config.toml
n_layer = 10
n_experts = 40
experts_per_token = 2
d_shared_expert = 128
activation = "swiglu"
router_score = "softmax"
normalize_top_k = false
router_z_loss = 0.0001
norm = "layernorm"
norm_eps = 1e-05
optimizer = "muon_variant"
lr = 0.00855
seq_len = 1024
train_tokens = 357300000
dataset = "wikipedia_en"
Below are experts of layer 2 (counted from 0) of a mixture-of-experts language model. Rows are named router (the router's row for the expert), gate (a neuron's input weights, with its number), up (a neuron's input weights, with its number), down (a neuron's output weights, with its number) and show model dimensions 0-127. Each number is 128 + 32 x the weight over its row's rms, rounded and kept within 0 to 255.
After each expert's rows: a language model's description of what the expert responds to; "raises" lists some tokens whose logits its average output raises strongly, later layers aside. This comes from a sample of Wikipedia text that the model never trained on.

# expert 25
router [ 93 193 163 120 136 110  90 169  83 115 140  83 166  77 115 166 171 109 160 124  78 141 138 106 130 136 150 147  92 145 108 140  88 120  95 173 124 110 126 157 156 117 145 174  86 113  57  83 170 135 167 119 176 153 192 140 168  83  80  80 180 121  79 170 166 214 190 103 135 141 131 109 118 123 208 148 157 134 144  94 125 109 143 118 133 124 131  58  70 153 133 123  98 144  85 147 156 108 135 146 139 118  92 194 129 168  91 145 149 125 158 144 110 176 138 129 141 148 110 166 106 115 125  96 145 100 100 144]
gate4 [136 153 114 161 170 111 185 137 181 103 178 109  80 103 162 165 130  83 150 118  84 123 117 117 137 114 153  96 136 114  60 186 145 213 111 162 105 153 125 125 129 117 176 122 128 139 125 114 173  88 136 161  80 133 142 178 128  77 111 116 200 103 108 162 109 105  78 115  59  72 110 147 128 108  45 172 151 126 102 183 142 106 106  80 123  74 118  55 121 139 117 112 145 104 132 118 102 132 160 141 102 123  86  84 170 141 124 175 125 175 132 107 115 120 114 183 116 188 145 150 164 151 143 109 141 150 144 103]
up4 [134 148 109  56  91 131 109 164  97  94 138 156 120 113 139  77 184 135 148 126  18 168 109 109 117 134 105 133 126 100 146 106  92 185 116 123 165 105 136 148 150 134 129 127  62 162 107 125 137 116 191 179 133 109 201 162 127 116 118 157 173 188 128  86  93 165 162  96 130 122 122 169 134 135 135  96 130 147 157  94 112 210 122 125 107 124 108 186 191 170 118 146 159 164 107 150 137  91 132  85  74 134 140  76  99 130 140 141 116 110 104 191 126 124 168 123  85 100  54 112 132 150 138 167 137  92 125 104]
down4 [ 94 117 161  69 153 122  82 120 128 112 127 133  89 173 123 111 140 115 178 143 104 168 113 202 185 151 116 166 130 126  93  92 180 137 148 131 130 139 111 144 110  84 138 139 140 112 137  80  85 105 142 179 129 154 169 135 157 160 160 135 177  92 133 117 132 103  89 198 121  71 130 133 164 175 137 124 149  98  96  74  88 180 170  78 110  42 104 139 106 131 137 105 118 167 112 104 109  92 140  83 142 129 120  59 166  68 142 137 129 129 148 173  68 134 163 103 174 116 164 122  87 188  97 138 101 142 115 183]
What it handles: Pipes, commas and opening brackets closing a table cell or name, often after a person or place, plus verbs was, is, opened.
raises: "ighter", "stituency", "ailable", "bit"

# expert 39
router [131  82  85 163 173  38 144 164  98 134 165 123  80 134 161 198 166  73 108 106 130 163 156 142 154 144 116  80  65 138 177 149  88  96 150 109 130 116  73 168 130 133 156  99  80 171 145 118 182  76 153 104 173 145 127 116 115 145 146  87 177  82 139 100 137 116 120  75 113 178 142  92 137  73 174 128 109 120 143  87 120  90 138 144 116 125 127 124 114 123 103  93 109 130 132 125 117 100 183 191  73 143 146 111 189 128 121 113 110 100 112 142 156 191  77 141 161 109 176 112 105 144 182 125 171 142 117 127]
gate6 [150 104  91 144 182  99 117 115  75  97 115 113  97 149 123 176 114 141 171  88 114 137 108 181  96 128  81 125 167 134 121 120 151 146 186  80 111 105 141  77 162  94 161  88 137 136 124 109 153 100  83 184 136 114 150 102 142 101 149 165 172  48 152 126 130 167 154 145 122 159 117 108  34  48 123  98 119 191 141 156 155 180 114 127 139 149 148 103 139 151  74 178 106  90 149 126 177 171 117 144 155 164  95 154 127 163 139 175  77 134  81 163 125  84  93 152 122  83 117 127 126 139 131 153  77 123  95 167]
up6 [101 141 135 173 124 112 115 148 162  75 130 164 179  93 170  93 112 129 160 159 135 106 133 129 106 129 123 142 207 170 123 151 107 126 126 116 111 148 141  75 100  65  92  97 157 176 128 138 165  74 201 107 139 132 133 104 161  75 123 134 162 134 106 133 137 132 134 144  87 153 110 120 125  72 115 158 119 113 174  77  63 100 136 108  82 156 183 128 128 154 108 137  79 113 170  74 119 180 154  96  61 109 156 131 158 145 135 112 100 124 124 162 132 149 146 238 113 123  60 174 112 154 101 104  90 144  82 152]
down6 [127 133 150 192 124 135 139  89 120 124  87 144 106 109 122 186 176 181  68  96  98 123 128  87 159 127 176 115  84 154  97 133  90 121  91 149 160 109  89 146  84  61 104 175 108 156  91 180  91 133 174 189 139 128 139 147 168 118 144  84 122 122 120  52 107 145  94 130 173 140  81 140 173 168 176 149  88 138 129  79 146 122 187 110 141  95  61 140 172  71 133 107 147 139 173 197 137 151 144 131 155  71 100 139 107 107 115  97 100 134 128 141 149 115 180 109 139 120 125 124 129  88 132 170  82 155 114 171]
What it handles: Inner subword pieces of long Latin-derived words, before suffixes like -ation, -ed, -ence, such as incomp-et-ence, sim-il-arly, acc-red-itation.
raises: "ant", "ably", "ing", "or", "es", "ise"

# expert 4
router [123 118 140 140 210  62 151 173  96 103  99 122  85  71 162 181 130  95 193 136 117 162 109 123 154  66  83 113 100 152 105 151 118 127 144 169 109 151 129 155 114 127 164  98 113 177  63 138 100  83 137  94 140 130 143 117 104 112 130 122 126 127 116 114  98 172 168  24 143 164 139 165  90 121 168 151 115 165 110  92 140  91 171 107 109 128  95  58  86 143 154 103 145  78 120 104 124  78 180 138 105 157 114 164 176  92 118 189 177 127 147 147 125 157 130 143 172 154 172 145 148 155 122 168 153 142 108 118]
gate9 [ 85  81 181 109 145 208 152 180 122 156 173  85  80 140 148 106 143  72 123 124 106 115 108 151 150 136 132 103 114 134 110 135 142 142 122 123 112  74  90  89 136 116 134 110 128 146  98 142 126 105  93 173 119  55  89  98 130 132 112  99 198 133 118 171 180  62 103 118 139 144 110  74  69 139 138 191 122 171 138 134 145 116 155 157 167 133 123 104 150 139 144 101  91 137 117 154  81 157 157  98  60 174 198 208 141  83 163 160 158 110  84 169 134  93 163 158 124 149 103 121 108 134 131 116  65 141 116 104]
up9 [123 144 193 172 106  59 172 126 166 166 162 117 181 127 138 141 150  76 166 124  93 130 117 141  79 155 107 118 177  96 147  85 127 133  71  99 101 133  86  72  93 157 145 141 121 196 144  67 120 185  79 110  70 156 101 141 183 128 133 139 147 175 122 159 117 140 125 147 194 134 124  98 106 132  73 101 109 124 135 135  84  91 138 135 162 136 130 140 139 135  50 118 126  78 114 149 117  84  96 134 143 126  86 190 174  94 151 185 109  87 119  55 155 143 132 133 143 147 135  99 169 144 118 155 136 156 161 145]
down9 [112 146 188 152 118 205 155 113 128 150 152 145 115 148 149 197 146 112 143 149 116 123 114 141 103 134 107 138 102 158 104 160 165 131  72 160 123 110 208 171 139 171 124 111 156 135  85 101  67  74 171 148 135  90  72 148 208 107 160 116 104 175 131 150 115  94  90 147  82  76 147 179 111 130 137 128 149  97  98 136 110 132 155 133 137 134 141 137 137 101 119  63  97 196 147 165 111 119  76 155 108 107 109 138 102  56 173 186 127 146 143 125  83  62 105 105 107  95 100 129 106 158 146  86  91  89 124 151]
What it handles: Word pieces inside proper names, mostly surnames and foreign names, right after an initial capital piece, such as Ben-ch-made, Mac-ch-io, Al-ice.
raises: "oc", "ison", "ice", "on", "om", "act"

# expert 37
router [ 97 162 146 172 143 117  92 179 116 127 141  85 128  95 134 161 148 121 143 112  56 175 121 100 121 150 165 151  98 140 123 134  92 109  89 166 120 131 122 140 131 111 156 153 124  89  81  56 145 129 146 137 137 137 190 156 149  69  68  83 170 112 123 180 163 194 182 103 115 150 174 134 100 151 167 151 182 121 165 109 122 143 110 116 124 126 135  40  48 115 136 129 113 171  92 173 136  56 111 142 159 116 114 192 110 192 111 137 175 102 121 144  92 125 107 118 124 159 139 162  95  96 126 102 162 121  86 153]
gate9 [152 131 116  82 147 164 149 134 185  94 138 159 136 141 138 156  64 148 210 134 142 151  77  99 195  89 165 104 126  75 120 123 120 147 118 130 169  97  99 136 100 138  33 132 132 190 143 195 136 137 126 106 146 136 106 126 140 108 123 114 106 149  98  89  59 135 144  72  91 102 193 147  95 133 142 145 147 105 116 167 109 139  99  78  96 146 110 113 179 132 154 162 122 121 116  99 138 108  84 105 152  98  49 137 122 193 131 176 196 155 101 150 171 111 130  80 145 114 128 154 125 163 133 105 159 104 138  86]
up9 [140  64 154 179 111  97 157  98 108 144 131  82 107 132 177 192 119 164 120  98 146 108 152 159 126  59 147 106 109 159 169 156 126 146 188 118 188 151 169 100 159  98  98 123 116  92 169 154 138 122 131 156 145 166  57 159 108  69  80  97 164  79 149 135 134 108 115 114  84 166 115 125 146 143 112 124 189 162  97  83 145 138 113 142  88 145 145 168 100  74 128 103 138 102 130 122 134 102 113  91 136 147 136 105  84 162 181 191 131 163 123 142 168 109  80 108 144  38  99 196 168 153 124 111 152 140 116 106]
down9 [125 139 153 112 130  97 172 107 162 175 135  77 133 100 121 165 149 149  92 149  52 141 101  89 125 122 114 113 114 152 134 146 117 148 151 117 142 156 159  74  91 135 112  99 114 150 157 108  99 113 126 154  71 215 127 130  87  79 139 135 135  96  94 180 128  99 102 102 116  91 172  98 113 108 127 173 201 137 168 115 101 130 116 135 162 151 127 210 143 108  68 153 138 153 111 116 120  67 155 105 206 133 155 128 161  96 101 176 175 119 153 189 158 110 101  79 148 147  76 144 172  71 142 110 135  77 147  85]
What it handles: Capital-letter pieces inside acronyms and model names (VLS, JOGL, Xbox 360), LaTeX braces and underscores, and opening brackets before birth years.
raises: "Final", "=", "New", "List", "Sm", "Rev"

# expert 29
router [ 86  98 123 159 152  76  96 133 118  81 206 111 116 129 102 125  99  89 156 104 125 190  96 149 126 130 163 117 126 162  98 129 122 130  89 147 102 127 106 144 112  98 153 159 117 141 122  75 142 106 107 128 111 109 142 160 187 148  48 109 146 105  63 120 110 103 161 109 158 199 157 145  93 132 126 164 193 117 187 126 108  96 170 162 116 123 104  58 112 104 162  99 115 128 118 141 196  94 129 162 146 146 127 124 151 113  80 154 156 102 172 158 121 148 130  78 197 163 180 164 100  70 161  65 136  97 156 145]
gate8 [151 160 178 147 155 163 130 167 130  72 124 109 100 178 129 146  96 129 148 133  80 137 107  80 189 145 146  79 157 107  55 150 130 131  70 156 133 100 149 123 114 115  97 112 180  64 169 132 145 149 134 121 100 124 123 134 117  95  96  60 136 181  29 176 143 127 102 110 127 145 128 117 145 103  88 147 112  97 175 174 113 143 112 103 134 119 129 179 192 194 137 144  82  85 174  66 130 134 123 125 145 204 159 182 167 150  98 106 153 120 139 103 105 132 105  93 121 137 115 131 147 131  84 144 131  69 146 136]
up8 [107 147 109 116 152 110 108 199 168 102  85  94  91 122 125 181 104 165 124 143 156 125 130 122 133 131 170 108  79 154 174 112 161  94  78 150 108 100 153 179 170  86 151 137 125 131 146 127 138 134 116 101  80 103  68 137 103 241 117  92 113  59 162 128 142 183 107 106 134 201 141 157  65 104 122 144 128 122 142 154 156 136  86 130 131 101  83 156 125 164 136 178  77 112 150 130 185 128 132 105 144 106  71 109  81  99 160  82 134 156  96 168 114  71 140 183 125  68 117 113 139 118  86 151 135 112 123 134]
down8 [ 84 194 141 132 114 136 132 121 105 142  94 128 144 107 109 133 124 142 113 137 117 121 153 132 115  74  97  85 173 125 189 125 122 121 117 125 125 103 136  65 106 100 136 126  64  76 120  97 230 123 136  60  79 181 200 111 123 104 140 159 109  89 131  89 166 144 145  83 115  76 158 122 154 108 126 195 103 163 143 182 146 146 123 120 143 203 140 166 148 177 132 156 116 119 152 158 105 143 140 121 113 136 196 127 105 160 129 174  78 116  99 168 118  92 101 126 164 115  27 153 161 132 124 107 131  98 124 136]
What it handles: Degree, minute and second signs in geographic coordinates, en dashes in scores and year ranges, and brackets before units like ft.
raises: ".", "3", "1", "2", "5", "4"

# expert 26
router [127 154 116 136 152  96  82 155 130 109 143 132 105  87 190 161 213  91 173 103  76 137 104 202 145 125 169 134 105 174  81 141 102 108 152 147 119 123 120 109 123  85  96 129  87 134 148 122 128  48 152 111 130 131 110  96 169  86  87 101 160 161 166 128 131 113 153  76 101 185 148 148  97 155 154 169 169 126 111 132 103  57 153 145 107  87 144  38  97 140 119  65 153 116  91 151 163 148 149 153  89 127 103 131 128 153 105 132 139  95 108 155 107  89  98  94 174 129  96 178 147 141 145 128 198 131  80 123]
gate4 [109 195 117 140 108 125 126 117 136 152 166 133  78 135 172 107 182 120 173 155 149 186 126 156 137 109 132  95 165 150 189 170 137 139  94  86  94 175  93 156 142 135 112 105 146 136 186 151 135  58 209 129 163 163  49 150 154  94 111 125  87 147 118 124 123 128 153  93 139  91 119 183 121 151 142 178 118  88 115 105 125  75 155 165 119 114 121 135  92 107 102 106  93 117 151  94 153 139 151  77  91 130 127 150 102 194 158  90  87 100 120 154  69 210 147 128  59 136  95  83 145 132 130 147 120 110  90 137]
up4 [ 87 154  25 115 144 122 159  75 225  99 106 119 111 164 120 134 111 108 179 118 131 158 111 154 102 119 142  94 121 124 103 198 140 142 115 123 108 166  98 149 135  92 102  98 100 110 110 145 144 138 138 122 168 145 124  95 183  62 151 157 107 134 136 207 153 113 221 101 116 124  71  85 112  83 156  79 175 139 115 131 163 177 174 112 122 107 114 113 154 139 120 126 153 124 108 106 137 121 126 151 168 147 177 142  48 113  89 112 108 120 113 204  89 138 165 133 149 154 137 109 122 180 126 109 125 130 150 136]
down4 [140 145 169 125 152 105 105 122  96 100  95 162 124  41 118 124 118 152 138 207 151 109 160 119 120 160 116 144 123 109 138  66 121 104 150 141  98 107 148 183 174 126 127  96 120 199  74 131 176 141  64 170 178 155 144 128 140 163 151 142 108 111 157 104 101 112 146 139 101 138 188 113 199  94 102 160 122 138 153  88  80 104 129 128 137 108 161 139  92  73 162 129  74 139 152 157 129 111  73 124 117 137  29  67 145 134 119 170 122 100 174 123 187 133  75 147 138 143 162 111 184 127 121 100 103 115  96 136]
What it handles: Middle and final syllables of transliterated Asian or Arabic names and bytes of CJK, Arabic or Cyrillic text, e.g. Matsumoto, Arabia.
raises: "o", "e", "uth"

# expert 5
router [ 90 185 168 124 135 110  95 167  85 115 138  84 169  76 115 163 169 109 158 124  79 139 137 105 129 137 149 146  91 142 112 136  91 119  87 170 124 105 124 157 157 122 146 176  84 108  54  80 166 136 167 122 176 156 189 146 165  84  79  76 177 121  81 172 167 218 190 104 136 141 127 110 116 121 207 148 154 126 145  92 122 106 141 117 128 130 131  56  67 159 133 122  97 146  86 147 154 108 131 142 134 112  89 189 129 165  88 143 145 126 156 134 108 175 137 136 137 148 112 162 103 118 120  94 145  99  98 141]
gate7 [181 110  97 108  75 114  80 113 114 135 132  58 135  90 146 105 163 140  78 153  76 175 137 157 184 115 153 122 147  91 116  96 149 134 116 177  81 144 119 141 149 100 137 193 153 107 168 125 192  80 136 150 198 171  80 125 109  71  76 146 173 185  90  74 109 153 114 101 155 189 140 117  98 150 106 121 131 109 142 143 190 113 120 152 109 143 142 125 122  81 171  97  93  51 135 153 196 101 152 129  79 126 115 115 143 139 154 124 116 115 133 127 190 107 158 141 175 123 118 110 104 119 110 176 139 132 104 119]
up7 [156 154  93 138 120  63 117 121 128 113 123 128 213 115  97 135 185 129 135 100 148 149  56 207 110  68 129 161 164 101 126 109  40 127  72 158 218 128  97 104  67 143 129 110 148 148 120  84  99 120 130 144 132 166 172 151 117 135 180 133 148 106 122 119 164 120 162 188 114 136 164 146 152 131 131 160 120 117 172 123  87  93 121  96 137  89  65  75 109 133 113 132 147 110 213 116 167  87 129 129 157  90 163 117 123  89 141 125 112 127 137 115 104 111 174 122 133 190 119 121 145 117  83 143  88 118 135 108]
down7 [183  64 137 134 154 125 137 134 148 131  92 113 136 143  55  95  94 102  89 146 126  73 138  76 151  65 144 137  49 158 158 138  87 115 136  93  83 136  79 125 102 120 149 141  83 114 149 150 188 126 120 144 143 124 146 153 142  98 208 124 182 144 109  61 140 157 168 130 111 125 102 113 188 141  75  84 101  74 161 101 107 111 185 156 120 119 170 173 150 166 166 203 123 131 134 157 134 156 143  84 158 155 126 167  82 121  96 114  83 105 106 134 103 179 128 130 156 106 128 118 144 164 162 107 131 120 129 179]
What it handles: Rare or unusual word beginnings and symbols in tables, etymologies and foreign text, such as prop in propitious, Qual in Qualcomm, section signs.
raises: "rich", "dom", "iance"

# expert 21
router [ 92 189 169 124 131 109  90 167  85 118 138  83 168  77 120 163 169 113 156 125  73 136 136 105 126 131 147 143  95 142 110 139  90 116  87 166 124 105 124 154 154 127 145 172  81 105  53  78 164 140 164 121 172 151 193 146 163  85  80  77 178 121  83 171 167 224 192 105 131 141 126 113 117 125 206 144 155 127 144  91 120 109 145 118 130 125 133  54  66 161 133 124  94 146  87 144 156 108 136 141 133 113  89 190 129 165  87 143 144 128 156 138 104 170 140 135 136 149 109 162 104 117 117  96 145 106  96 139]
gate6 [161 115 122 118 103  99  85 138 107 139 186 158 152 126 125 192  95 123 141 194 145 135 105 212 174 111 131 116 120 103 125  79 108 118 163 154  36 125 132 178 163 108 115 166  60 107 144 112 164 105 118 151 132 115 159  92 157 110 124 135 126 133 107  94 108 112  84 142 152 123  97 103 120 102  92 134 177 207 161 154 161  83  86 112 112  90 110 127 112 104 106 114 122 172  75 149 118  77 180 183 131 122  67 160 117  74 130 186 151 141 163 137 114 137 168 105  72 130 127 171 164  72 131  96 145 122 143 165]
up6 [127  95 156 169  65 104 153 161 156 156 182  85 157 152 158 142 202 106 145 105 167  58  78  92 138 149 141 201 195  64 110  88 100 127  87 110 116 100 126 131 137  91 106 159 114 241 136 149 131 154 146 130 161 128  99 166  67  96 156 124 111 137 121 115  63 116 145 155 129 163 124  81 117  99 135 148 127 111  68 178 157 157 120  80 147 154 122 102 192  75  88 147 166  97 159 141 105 150 111  87 122 109  94 159 152 151 131 144 116 101 143  93 134 129 129 150 143 147 107 155 128  91 119 133 138 139 142 124]
down6 [140  90 162 105 126 195 151  99 118  96 168 134 121 103 162 164 115 153 102 178 127 160 111 138 134 126 169 196 142 139 125 107 116 138 167 142  98 118 119  92 140 165 147 174 141 138 187 145 100 134 146  89  89 141 108  79 125 149 163 196 126 127 130 111 139  79 158 105  83 130 103 165  92 131 158  69 157 117 122  87 132 104 159 136 105 151 134  68 111 165 177  92 125  84  38 121 115 159  97  82 111  91 139 154 148 154 223 119  93  91 202 155 139  85  98 136 133 100 147 112  93  76 149 121  93 161 126  76]
What it handles: First pieces of names, place names and non-Latin or symbol characters, such as the rupee sign, Egypt, Austral in Australia, IPA bytes.
raises: "iding", " festival", "imir", "ises", "ising"

# expert 2
router [135 109 133 100 132  93  66 169  56 153 197 129 165 119 168 182 116 133 127 110  97 126 132 167 138 140 214 135 150 114 100 141 124 108 140 169 126  94 125 122 151 131 148 175  99 128 133  77 168 135 141 135 144 105 172 156 109 119 121 128 113 112 103 169 185 146 191  89 161 129 133 131 126 126 134 191 202 122 114  84 127  86 101 113 116 122 125 122  89 115 102  77 139  93 151 122 121  70 116 142 162  96  25 139 116 103 117 147 144  90 163 157 134 200 152 116 142 109 130 172  86  78 180  91 174  73 107 119]
gate15 [ 80 134 134 144 131  74 168  83 139 118 141 174 132  93 120 166 152  56  82 153 192 106 126 162 159 159 131 143  85 116 116 102 134 139 152  99  92 116 199 116 130 161 132 162 120 142 148 140 122 153 126 141 179 121 126 147 143 104 184 161 154 106  87 164 183 159 135 125  96  99 115 109 170 120 180 155 153 119 137 164  95  88 129 124  93 116 124 132 130 116  92 157 160 113 150 119 111 118  86 161 104  85 106 138 131 163 123  83 157  42 116 121  92 139 210  31 137 113 110 153 155 116 198 138  59  82 143  92]
up15 [118  99 130 127 116 101 143 119 112 140 105 156 122  82 148 149 204 172  55 137 153 177 161  69 186 145 144  68 149  92 131 108  71 149 144 122 145 129 107 121 156 118 106 165  58 110  64 114 183 111 102 137  92 116 133 174 125 152 177 116  80 154  96 183  93 107 135 102 116 107 123 170  97 160 158 201 120 135 119 167  99 140 124  77 124  93 140 165 146  89 133 135 156 141 153 118 144 151 131 137 149 103 130 109 129 113 187 132 163  99 113 115  48  75 164 153 140 135 168 136  86 119 208 154  82 123 155  92]
down15 [146 121  84 167 124 141 131 100 102 153 163 131 116  57 152 113 107  88 103  92 171 148 206 168  73 129 159 173  98 122 141 175 130 141 163 156 151 109 106 115 132 119 101 104 147  91 188 136 112 109 150 102 117 140 151 154 142 180 141 173  73 173 146 146 138 103 134 136 121  75 137 107  70 153 113  56 124 133 136  89 120 170 107  80 116 152 109 100 128 121  79 118  46 165 159 121 106 178 153 183 127 152 127 101 131 175 168 164  89 142 103  86 148 145  89 135 158 138 110 108  94  39 191 122 155 112 164 116]
What it handles: Closing parentheses and braces ending units, scores or asides, plus pipes and quotes in tables, e.g. (8.5 km), m. 1910).
raises: "\n", " |", "==", " (", " in", "==="

# expert 18
router [ 90 189 168 122 136 108  90 166  84 115 139  83 168  75 114 164 167 110 157 123  76 140 137 105 128 137 148 145  93 143 108 138  91 120  89 166 124 105 128 155 156 122 143 174  86 107  52  79 167 135 166 121 175 149 188 146 165  85  81  77 180 120  80 168 168 215 191 102 134 142 124 111 120 123 207 147 152 126 142  91 119 107 144 118 131 127 131  54  68 158 134 122  96 142  81 145 155 106 131 140 134 113  91 195 129 165  88 145 146 127 156 138 104 177 137 130 139 147 110 161 103 119 121  94 147 104  99 139]
gate5 [177  88  89  53 201 114  52 138 176 164 151 149 100 110 120 168 158 106 135 170 158 133  90 124  98 138 110 126 117  90 141 147  79  89 108 118 148 155 130 147 112  86 191 131 125 172 129 108 195 123 130  96 137  82 136  77 149  98 168 104 179  91  90 105 170 181 154 139  93 133 136 124 108 153 117  68 164 140 194 115  96  90 126 171  90 135 171  90  86 132 175 101 121  98 169 127 141 130  99 110 160  58 111 130 149 161 125 142 138 127 206 121 119 113 111 121 102 129 130 143 168 125 164 117 179 125 156 104]
up5 [163 137 114 193 165  82 129 140 157 133 140 166 108 148  73 148 159 126 104 162 151 173  93 114 125 102 112 109  98 114  94 104  74 134 152 152  91 136 128 139 115 101 165  67  84 133  92 164 130 144 140 125  50 115 137 161 156  80 126 154 173 137  80  94 147 144 118 146 118  64  89 107 113 108 114  75 125 139 169 156 123 187 150 129 158 101 140 134 108 144 104  74 156  72 178 149  88 174 132  99 168 195 164 122  98 116 107 222 124 157 141 149 132 164 155  84 146 141 106 110 122 162  73 147 141 155  59  98]
down5 [119 146 103  81 145 121  67  83 118 135 130 104 155 134 155  84  91 137  82 121 127 158 198  80 137 155 161 116 151 119 104  72 174 180 157 161 107 140 136 180 131 121  98 136 101 158 189 106  83 142 142  93 163  93 160 141 162 106 153 164 126 115 145 133 134 127  86 135  83 126 131 129  67 133 163  82 108  98 144 103 118 106 146 144 107 182 103 114  90 121 127 107 103 132 144  93 205  88 145 101 122 103 171  75 133 129  66 204 213 179  77 113 139 115  69 104 150 158 152 125 146 171 107 143 151 100 162 148]
What it handles: First pieces of names, foreign words and list items after pipes, commas or semicolons, e.g. jiwn, Debian, tribe, bass guitar.
raises: "ñ", "levation", "atic", "aked"

# expert 17
router [ 89 187 162 118 136 109  86 165  81 116 139  79 169  76 115 167 165 106 157 124  76 138 134 104 130 135 151 145  90 143 110 139  86 118  87 169 121 106 122 154 152 119 143 172  82 112  55  78 166 136 167 117 172 150 187 142 164  83  82  79 180 120  78 169 169 219 191 101 132 142 126 111 116 119 201 145 152 131 143  91 122 103 140 114 131 121 129  55  68 154 137 120 101 141  85 146 153 104 131 143 135 115  92 192 127 166  90 146 147 126 155 138 106 179 137 128 137 148 110 162 103 113 122  92 144 101  99 142]
gate4 [129 137  51 188 137 176 140  69 126 147 113 139 133 123  85 180 116 109 129 185  90 119 163 109 136 140 124 108 162 174 187 157 134 188 113 175  78 189 119 126 125  90 145 114 140 131  89 147 184  76 189 127 147 113 151 115  63 159  89 175 139 126 131 134 107 101 163  85 104 178 129  98  99 131 138 101 168 110 133 115 196  48 142 160 104  85 132  92 117 109  89 127 127  93 152  96  90  95 167 140  60 138  98 144 158 122 108 155 136  85  96 166 158 147 134 157 167 129 140 142 124 100 133 161  79 132  98 125]
up4 [107 190 127 142 196 158 148 134 141 110 146 126 134 149 144 126 118 158 104 121  86  89 186 195  89 158 120 131 104 119 151  83 114 126 111 103 133 128 107  93 163 134 121  80  77  73 100 185 120 161  82 140  78 141 132 149  96 119 136 152 145 136 184 181 101 149 191  77 165 161 177 109 193 123 165 127  93  73 130  96 117  41 143 113 116 148 133  82 152 143 127 163 107 124 115 174 147  93 124 127  69 145 144 100 179  86 148  96  82  99  94 127 186 142 100 140 130 123  69 170 161 108 113 126 146 101 167 117]
down4 [ 87 154 174  91 126 128 118 134 136 118 173 161 131 207 170  79 138 125 148 121 128 107 149  90 121  94 119 147  93 122 183  80 105 149 118 129 106 149 150 112 153  89  91 167 107 171 164 130 110 127  94 171 171 133 125 177  26 118 119  78 143 139 139 141 148 153  90  82  82 112 135 145 138 100 119 122 127  61 115 160 142 103 143 152  95 150 119 148 113 180  72 133 129 123 117 116  39 109 127  98 141  80 101 148 150 108 127 119 139 110 105  94 139 100  88 158 187 169  94 125 143 188 157 137 111 209 198 165]
What it handles: Words, names and name endings just before a comma, pipe or full stop in lists and tables, such as equipment, Verve, Brian.
raises: "ñ", "za", "uez", "di"

# expert 24
router [ 91 188 165 119 134 109  91 169  86 118 140  81 170  76 115 166 170 112 157 127  79 138 140 107 130 132 146 145  96 142 111 138  90 114  93 170 122 107 125 156 154 122 146 173  85 106  54  80 167 139 166 120 176 150 189 145 162  82  83  75 177 123  80 171 168 222 192 107 135 141 129 113 117 127 207 143 153 130 147  91 121 105 144 115 130 126 131  56  71 161 135 121  93 144  84 148 154 109 132 142 134 115  93 190 127 172  86 146 147 128 156 136 107 173 140 131 137 151 112 161 102 116 118  96 145 103  97 140]
gate2 [136 156 139 123 142  80 108 180 135 117 131 106 148 128 115 131 144 140  91 114 100 110  99 139 152 146 174 143 111 116  90  85 152  88  96 163 100 150 122 139 138  94 107 147  88 144 152 135 174  82  97 187 132 164 148 121 113 161 122 146 212  86  74  74 130 128 163  90 171 185  75 142 135 119 193  83 175 134  97 148 100 119 121  96 127 151 136 129 125 120  82 148 163  93 106 188 123 141 180 107 106 146 121  81 172 127 152 113 199 109 113 122 137 131 140  67 185  43 158  66  91 169 160  94 139 127 176 163]
up2 [ 85  91 137 150 171 121 157  62  75 141 140 114 122 146 185 107 110 106 130  70 144 162 119  87 209 116  84 130 110 112  96 130 103  87 158 113 207 140  68  85 175 151 105  71 104 179 114 135 162 150  94  89 156 104 163 117  96 150  83 120  87 135 154 157 166 141 122 190 159 172 119 150 114 110 129 168 108 141 117 105 152 111 149 147 136 108 132 125 151 190 115 160 117 103 144 198  98 128 187  65 145  97 154 152  76 124 125 132 145 157  48 149 129 105 118 120 104 125  95  80 111 123 111 170 116 129 153 158]
down2 [ 83 157 202  98 141  81 178 100  84 131  66  28 141 157 156 144 154 128 108  96  94 128 102 176 128 144 199 191 127 108  98  92 115 146 118  61 164 110 131 101 141 152 117  93 139 130 143 142 133 126 104 141  89 134 142 116 126 124 107  89 125 164 165 107  78 137 146 155 108 127 187 157 138 146  94 117  79 155 144 123 143 139 149 148 163 122 111 146 115 119 109 115 117 172 115  86 150 113  96 117 155 171 156  74 165  92 125 131 185 116  75 152  69 209 148 111 116 142 133 185 129 163  81  68 152 122 145 162]
What it handles: Varied content-word starts and modifiers, such as Northern, Best, several, prop-, plus spaces before currency signs like ₹.
raises: " Rural", "Gls", "bour", "levation", "rane"